Experts of a small language model.
Size: 17 layers, vocabulary 6619.
Below are experts of layer 2 (counted from 0) of a mixture-of-experts language model. Rows are named router (the router's row for the expert), up (a neuron's input weights, with its number), down (a neuron's output weights, with its number) and show model dimensions 0-127. Each number is 128 + 32 x the weight over its row's rms, rounded and kept within 0 to 255.
Before each expert's rows: "comes before" lists some tokens at least twice as common just after its tokens as in all text. This comes from a sample of Wikipedia text that the model never trained on. Tokens count by the router's weight.

# expert 1
comes before: " | ", ".", " |", ", ", "–", ","
router [126 128 159  88 121 123 187 144  67 118 115  67 118 136 108 134 142 194 115 204 167 111 163 120  83 141 128  59 124 150  78 138  85 142 132 132 131 139 118 181 131 111  59 107 139 108 126 138 102 138 172 171  97 143 175 177  65  96  92 224 128 189 132 156 124 134  91 107 130  76 147 128 124  68 148 145 122 121  75 138 134 139 133 162 105 164 167 103  69 124  71 116 132 190  54 140 143 147 138 143 149 136 109 131 139 100 152 128 133 149 134 145 187 112 118 123 120  88 128 108  99 159  91 117 162 115 173 150]
up17 [130  94 133 104 138 127 168 139 192  61 113 104 152 141 177 157  32 206 122 170 137 106 134  78 134 176 158  55 143 146 151 118 147 137 130 122 152 155  47 120 122 124 113  71 103  91 110 167  79 171 158 143 113  71 172 162  96  78 126  97 160 153 106 170 160 169 102 123 162  68 120 158 150 135 110 128 175 105 124 103 163 135 127 181 121 116 124 142 146 104  74  92 131 136 146 124  83  72 142 174 110 141 112 157 159 177 182 129 118 114  93 114 120 146 133 136 106 140 112 110 113 138 140 100  75 112 104 166]
down17 [211 116 113  63 168 102  62 104 137 138  95 135  86 135 111 131 190  55 117 174 139 121  52 127 174 141 183 146  93 107 120  93 151 143 138 120 109 144 160 109 118  92 134 173 128 176 179 113 107 120 166 154 145  84  81  66 116 157 197 163 189 117 113 154 125 170  48 165  73 151 125  41 123 153 141 117 146 163  82 104 123 100 128 148 119 126 117 126 123 191 113  97 134 136 127 151 103 175 122 142 138 124 142 147 162 115  93 134 108 113 117 129  62 104 122 112 118 134 162 145 138 139 134 120 161 139 140 148]
up18 [ 87 129 145 142 158 203 125  52 156 106 176  65 147 117 129 137  39 122 128 132 138 128  92 127 102 163 112  80 138 151 149 112 147 167 141 152 153 177 158 135 130  85 117 127 147 112 156 167  91 131 100 175  55 141 135 138 133 106 117  90  58 149 161 141 171 168 134 175 156 140  74 135 129 123  69 144 123 132 123 152 106  77  39 140 130 165 154 154 207 126 134  95 136 117 143 134  94 104 158 110 141 100 129 117  81 117 159 128 118 146 152  76  60 110 127 107 146 138 162 176 122 124 161 167 115 171  90 156]
down18 [110 109 164 143 142 193 135 143 186 147 123 132 125 120 135 125  86  81 149 185  91 121 129 140 173 103 117 167 109 156 112 131  95  96  77 198 147 104 133 116 128  84 151 119 119 205 140 212 153 136 109 168 136 214 143 134 146 144 126 101  86 148 176 107 129 144  80 139 122 150 152 117 100 111 123 132 121 184 113  87 115  91 111 102  83 163 120 182 159 158 144  67 113 115  85 172 168  93  78 125  83  87 139 148  64 140 109  96 139 116 141 112  82 141  84 130  78 120 140 151  92 159 167 169  83 141  90  96]
up19 [140 146 115 169  96 108 141 150 118 115 101 124 115 215 167 152 116 128 101 185 175 135 165 149  96  48 123  70 150  90 136 158 100 114 147 166 167 132  91 184 171 115  69 115 151 131 138 106 100 175 134 152  60 144 125 144  93 184 127 167  87 141 119 134 137 125  96 161  90  92 124 120 137 136 119  74  84 114  60 125 134 117 106  66 134 164 172 165 146 160 101  89 105 113 124 120 140 147 126 162 112 105 124  71  85 113 118 133 139 191 161 133 137 113 119 173  86 131 167 115 133 124  95 161  78 102 175 209]
down19 [133  83 178 100 192 126 135 148 129  74 129  82 107 137  97 151 156 111  77 160 160 138 194 146 122 139 151 148 132  65 182 104 135  98 127  69 103 109 154 146  80 178 115 101 113  99  70 131 119 126 140 157 171  82 180 181  60 114 131 130 183 124 129  71 132 178 187 124 121 146 107 111 115 115 120 163 101 113 148 126 165 130 146 157 134  84 123 105  99 139 120 141 135 134 129 151  81 187 130 115 124 160 138 190 127 114 128 151 135  34 141  62 125 160 145 100 171 129 108  99 159 159  74  85 137 103 136 174]
up20 [127 129 216 136 122 151 101 159 123  89 136 121 121 135 122 133 108 182 151 157 166 131  54  82 116 151 131 132 156 182 138  96 168 147  92 127 147  74 143 113 107 161 157 171 105 116 166 116  43  79 125  81  86 109 133 153 122  68 142 134 184 162 113 167 113 135 100  90 153 116 144 163 167 131  95 155 182 104 148 154 121 180  77 121 111 150 129 111 119 139 158 104  82 152 175  95 137 120 134 156 161 185  56  82 139 158 178 140 132 123 110 163  97  94 156  50 131 106 105 115 131 125 124  99  95  62 129 154]
down20 [185 149 129 171 135 119 117  81 106  96  79 147  74 128 155 184 118 139  81  93 171  87 118 196 229 158 110 157 143 125  94 124 124  84 173 124  91 139 120 153 144 161 168 152 122 185 112  93 160  99 106 149  96 126 138 148 142 101 137 106 128 131 110  84 144 111 134 118 142  98 156 135 114 166  79 122  90 122 134 101  76 145 135 151 134 119 103 100 113  64 123 142 149 120 194 140 125 140 121 118  79  75 133 142 114 180 200 150 128 118 200 156 174  97  99 137  78 108 156  99  88  76 161 104 131 176  83 162]

# expert 12
comes before: " | ", ".", "–", " |", ",", ")"
router [153 155 149  70 123 157 155 166 132 101  78  90  91 163 193  98 108 168  89 192 140 136 151  90  82 153 128 101 138 133 154 129 139  54 156  56 110 155 144 148 104  78  81  59 134 157 129 176  66 172 132 122 140  95 164 153 101 117 128 121 139 131 142 111 146 175 149  99  69  95 144 128 149 150 134 124 114 120 133 126 166 135 174 126 151 100 109 114  74 132  75 140 101 130 136 146 120 153 146 161 115  86 162 126 109 108 153 119 119 105 104  98 155 172 160 124 201 151 160  54 143 150  99  92 101 180 116 203]
up17 [105 159 129 110 163 146 183 189  96 119 116 138 124 152 144 141  49 122 146  91 130 115 133 176  84 123 103 162 119 182  93 126 149  95 184  79 105  81 191 119  76  94  96 102 125 104 112 118  96  83 164  69 166 146 145  83 165 135 103 152  94 108 132 138 102 189 139 134 125 100 125  97  91 108 112 115  93  89 140 150 152  98 109 164 130 144 140 100 191 135 111  54 155 103 168 157 150 161 122 177 136 205  65  61  97 158 154 158 129 152 119  98 122  64 153 137 113 120 155 122 124 118 170 155 154 148 162 130]
down17 [111 100 144 185  82 123 174 113  46  90 147 115 142 116 105  87  94 141 153 144  72 146 120  89 157 163  89 136 121  75 134 130 118 125 118 148 110 105 147 142  53 132  70 158 119 142  96 104 113 141 127 147 188 135 124 193 176 186  96 131 176 131 114 105  65 139 165 112 128 106 133 192 101 117 151  99  99 153 159 147 191 118  98  99 213  78 195 165 106 102 146 137 158 119 120 139 217 172 129 149 108  73 112 161  97  86  97 152 141 115 136 106 106 103 113 138 125 149 140 128 135 117 119 132 160 137 165 107]
up18 [136  95 169 105  80 153 158 152  81 177 114 168 165  99 124 151  95 137  99 139  39 165 105 143 118 129 132 110 151 102 117 172 131 184 146 131 153 156 133 128 110 118 173 180 140 174  86  69  83 216 114 138 166 146 113  97 134 115 150  80 118 125  93 110  99 164 118 132  89 135 111  82 129 147 136 139 119  69 163 118 128 138 111 193 102  45 209 151 137 125 189 100 129 114 126  95 101 157 119 154 157 140 146 162 101 115 112 128 192 132 176 156  95  99 129 107  78 123 162 159 114 165  91 101 111  83 126 134]
down18 [ 84 151  87 159 124 109 166 139 136 102 154  91 121 148 161 106  94 172  95 140 108 124  97 145 101 164 117 140 159 131 180 140 114 117 118 166 132 156 179 145 119 100 133 143 124 138  46 155 117 188 157  91 115  96  98  97 129 125 100  83 159 178 157 134  55 152 111 188 117 143 108 140 110 146 101 158 191 123 122 158 176 137 166 147  38 136 128 115 109  95 102 147 159 115 126  26  85 160 117 112 171 112 142  89  78 165 143 153 157 193 151 117 100 133 128 149  91 171 157 100 105 127 121 168 108 132  63  85]
up19 [120  73 188 117 136 164 158 150 145 130 119  86 127 154 100 143 155 164 202 146 133 151 160  72  86 136 103 109 135 146  97 106 133  98 116 190 171  99  73 129  91 126 160  81 136  96 149 143  78 156 146 169 123 208 127 170  90 124  99 130 110 125 168 161 159 129 112 103 162 132 114 117 103  79  88  74 119 102  99 141 182  87  41 105 135  96 110 188 133 154 117 103 189 100 111 115 114  87 168 147 101 120 127 137 104 164 123 115 104 155 116 105  81 134 165 130 204 161 183 147  93 127 155 122 102  84 146 115]
down19 [121 171 147 150 106  92 105  63 138  65 153  92 117  64 114 134 158  45  59  95 164 123 129 144  72  95 137 129  91 120 140 117 107 152 103  72 132 131 126 134 156 130 145 195 138 173  94 140 130 137 171 118  91 160 143 144 124  84 186 124 107  78  82 168 134 113 165 147 132 147 104  97 157 141 109 168 156 155 112 158 126 162  88 162 155 199 134 124 140 154  77 183 192 168  58 142 117 119 120  95 146 109 127 163 127 149 116 122 145 143 135 145 128 183 165 127 136  93 114  88 101 164 121 157 103 180  77  85]
up20 [125  41 127  71 153 140 166 176 176 117  88 139 149 119 162 169  89 136 167 114 162 146  93  87 119 137 107 100 124 138 125 154 121  96 153 116 149 144  68 160 139 122 135 139 171  76 222  81 107 129  82 205 119 153 141 125 140 117 137 157 194 138  43 147 174 172 132  83 103 119 128 115 108 127  98 120  74 139  90 149 152 147 107 134 139  81 128 146 120 130 133 118 152 101 131 104  76 107 147 183 123 138 112 147 143 173 152 108 104 131 155 111  88 105  93 133  41 143 167 124 135 159  97  88  66 118 155 145]
down20 [ 75 172  79  99 127  46 182 106 160 134 137 102  95 114 156 101 162 200 124  54 156 145 147  84 107 130 131 103 146 154 116 129  51 109 155  96  84 149 166  73 133  67 118 174 125 173 155 149 128 161 233 134 175 153 120  92 106 136 155 126 154 114 154 106 130 128 143  83 167 112 125  88 115 100 162 119  69 114 181 151 159 159 121 168  92 129 115  96 136 155 108 130 112  81 127 149 101 121 147 145 107 126 179 101 128 109 129 126 123 134 139 159 171 159 155 134 124 172 105 117 172 133 119  57 122 100 157 102]

# expert 10
comes before: "| ", "-", "|", "The", "2", "- "
router [122 106  97  76 147 141 100 151 123  90 118 232 137 117 183 138 116  84 142 131 169 121 148 152  80 120 131  87 178 115 123 162 142 153 135 149  31 162 167 104 146 148  75 137 162 127 150 131 148 140 134 120 152 120 144 139 122  87 217 164 120  98 165  91  87 130 161 115 163 165 173 148  88  69  75 102 145 102 140 171 119  95  60 111 156 175  81 157 146 114  86 156 106  76 105 137 120  99 141 103 122 132 218  89  92 136 140 123 122 152  98 104 150 121  87 141 121 115 156 143 149 107 142 136 131  96 164 116]
up17 [111 125 144 117 127 134 122 125  73 150 133 111 125 132 103  97 102  81 108  82 155 100 147 166 162  76 126  98 145 203 184 169 109 162  41 131 106 125  94 213 129 172 101 118 183 156 135 120 148 101 181  87 112  97 151 156 163  61  98 134 159 141 104 123 153 115 130 110 161 132 107 140  95  98  81 149 106 117 118 132 106  99 151 110  58  97 172  94 128 142  97  74 155 126 146 124 176  98 189  77 138 145 123 117 117 209 190 158 102 124 163 118 112 117 132 151 151 116 168  87 109 111 127 183 123 144 179 111]
down17 [112  66 175 134 140 156 134 138  91 151 189 129 151 149  60 132 180  83 120 133 135 164 118 192 101  69 142 158 149 106 157 102 106 150  91 184 141 199  73 181 111 146 120 127 146 153 114 154 121  89 151 163  43 123 168 143 155 133 121 151 130 143 129 158 144  76 102  70  94 150 114 145 187  68 135 139 143  92  89 128 145 163 131  89 148 162 106 120 124 104  92 118 158  94 130 107 116 137 167 184 134 162 180 142 124  80 155  97 100 156  91 147  99  76 112  97 133  74 128  80 138 112 141 171 136  85 101 135]
up18 [165 156 173 100 119 115 151  56 125 100 146 143 120  94 177 130 130 130 105 122 120 120 157 157  59 119 144 135 200 118 146 148 171  89 136 144 115 119 173  83 117 159 120 140 108 152  94 152 130 122 167 159 157 132  94 106 147  91 165  94 114  54 119 120 166 178 131 159 154 107  97  87 146  91 152 134 124  80 169 138  91  79  87 153 115 108 189  85 134 162 105 127 150  86 136 162 153 167  60 143 179 141 157 129 132 115 125  65  93 174 187 171 120 114  88 123 135 129 136 200 101 129 133 133 113  43  71 137]
down18 [144 152 129 163 127 101 160  95 137  96  90 110 173 132 113  66 134 144 113 119 152  75 141 164  84 143 142 178 145 125 143 176 123 107 168  82 122 184 189 101  73 124 130 113  83 141 164 156 178 156 109 130 142 113  99 156 116 132 171 159 141  95 132  90  90  56  87 131  89 112 135 177 137  98 130  75 106 143 158 117 118  77 152 115  80 129 151 139 111 152 130 150 198 175 185 139 163 141 123 113 137 154 212  43  95 160 174 149 100 126 131  97 157 133  83 123 113  67  79 127 118 111  93 119 119 179 136 128]
up19 [118 125 124 122  83 194 152 179 136 146 147 108 138 117 106 115 109 107 154 151  89 129 100 127 107  95 121  41 137 182 101 125  79 181 124 103 160 136 145  91  92 140  81  56 122 130 102 119 113 194 122 103 113 128 129 100  83 153 194 112 162 163  99 173 149 134 168 141 123  92 194  88 135 105 163 100  83 174 168 100  90 150 135 143 103 116 155  95 102 135 208  98 121 133 127 155 173 152 112 150 144 123 153 147 162 190 122 152 100 145 135 107 113  66 126 122 144  80 140 152 209  72 125 119 135 151  78 102]
down19 [118 100 104 135  86 181 164 165 111 157 132 165 127  88 126  98 106 115  99 118  68 114 111  59 122 164 132 158 177 137 120 144 119 145 129  94 101 134 145 125 119  79 118 124 127 139 135 113 127  96  86 120 142 127 123 129 150 235 119 133  56 147 168 144 157 129 144 144  65 109 117 168 105 147 168 130  37 109 131 112 122 122 128  96 185 170 120  92 124 151 135 220  45 117 114 166 173 120 103 174  97  83  93 138 180 101 150 117 158 128 140 106 158 158  80  97 130 160 109 118 149 114 155 114 163 185 179 117]
up20 [ 88  96 166 173 177 148 125 140 136 112 141  99 161 128 107 128 107 106 125  97  95 124 105 209 144 199  85  95 145 133 128 153  73 151 142 181 145 161  93 184  93 133 103 169 151 137 124 133 124  71  68 122 122 105 106 119 170 140 109  93 121  90 169  94  99 119 159 104  80  88 108 129 126  89 137 164 151 145 118 130 122 131 177 108 103  99 141 136  97 125 125 125 121 133 166  84 127 132 171 155 134  94 199 145  83  58 110 148  83 153  49 163 206 144 119 185 167 139 129 113  60  72 144 116 149 128 144  98]
down20 [145 133 146 107 170 103  62 109 152 122  69 153 166 112 114  85 135 114 120  98 157 159 127 115 118 125  75 158  93  91 154 168 191  89 122 185  84 161  87  80  64 125 132  79  51 135 174 108 162 139 138 113 108 172 142 102 130 169 127 161 109 138 127 117 153 142 165 114 156 193 154 113 111 131  56 169 126 174 109  92 177 111  86 134 170 111 192 181 102 129 158 153 145 126 103 121  69 111 138  95  74 107 180 148 136 108 163 121 157 185 110 150 121 132 112 160 171 102 126 136  90 132 134 158 106 109 107  87]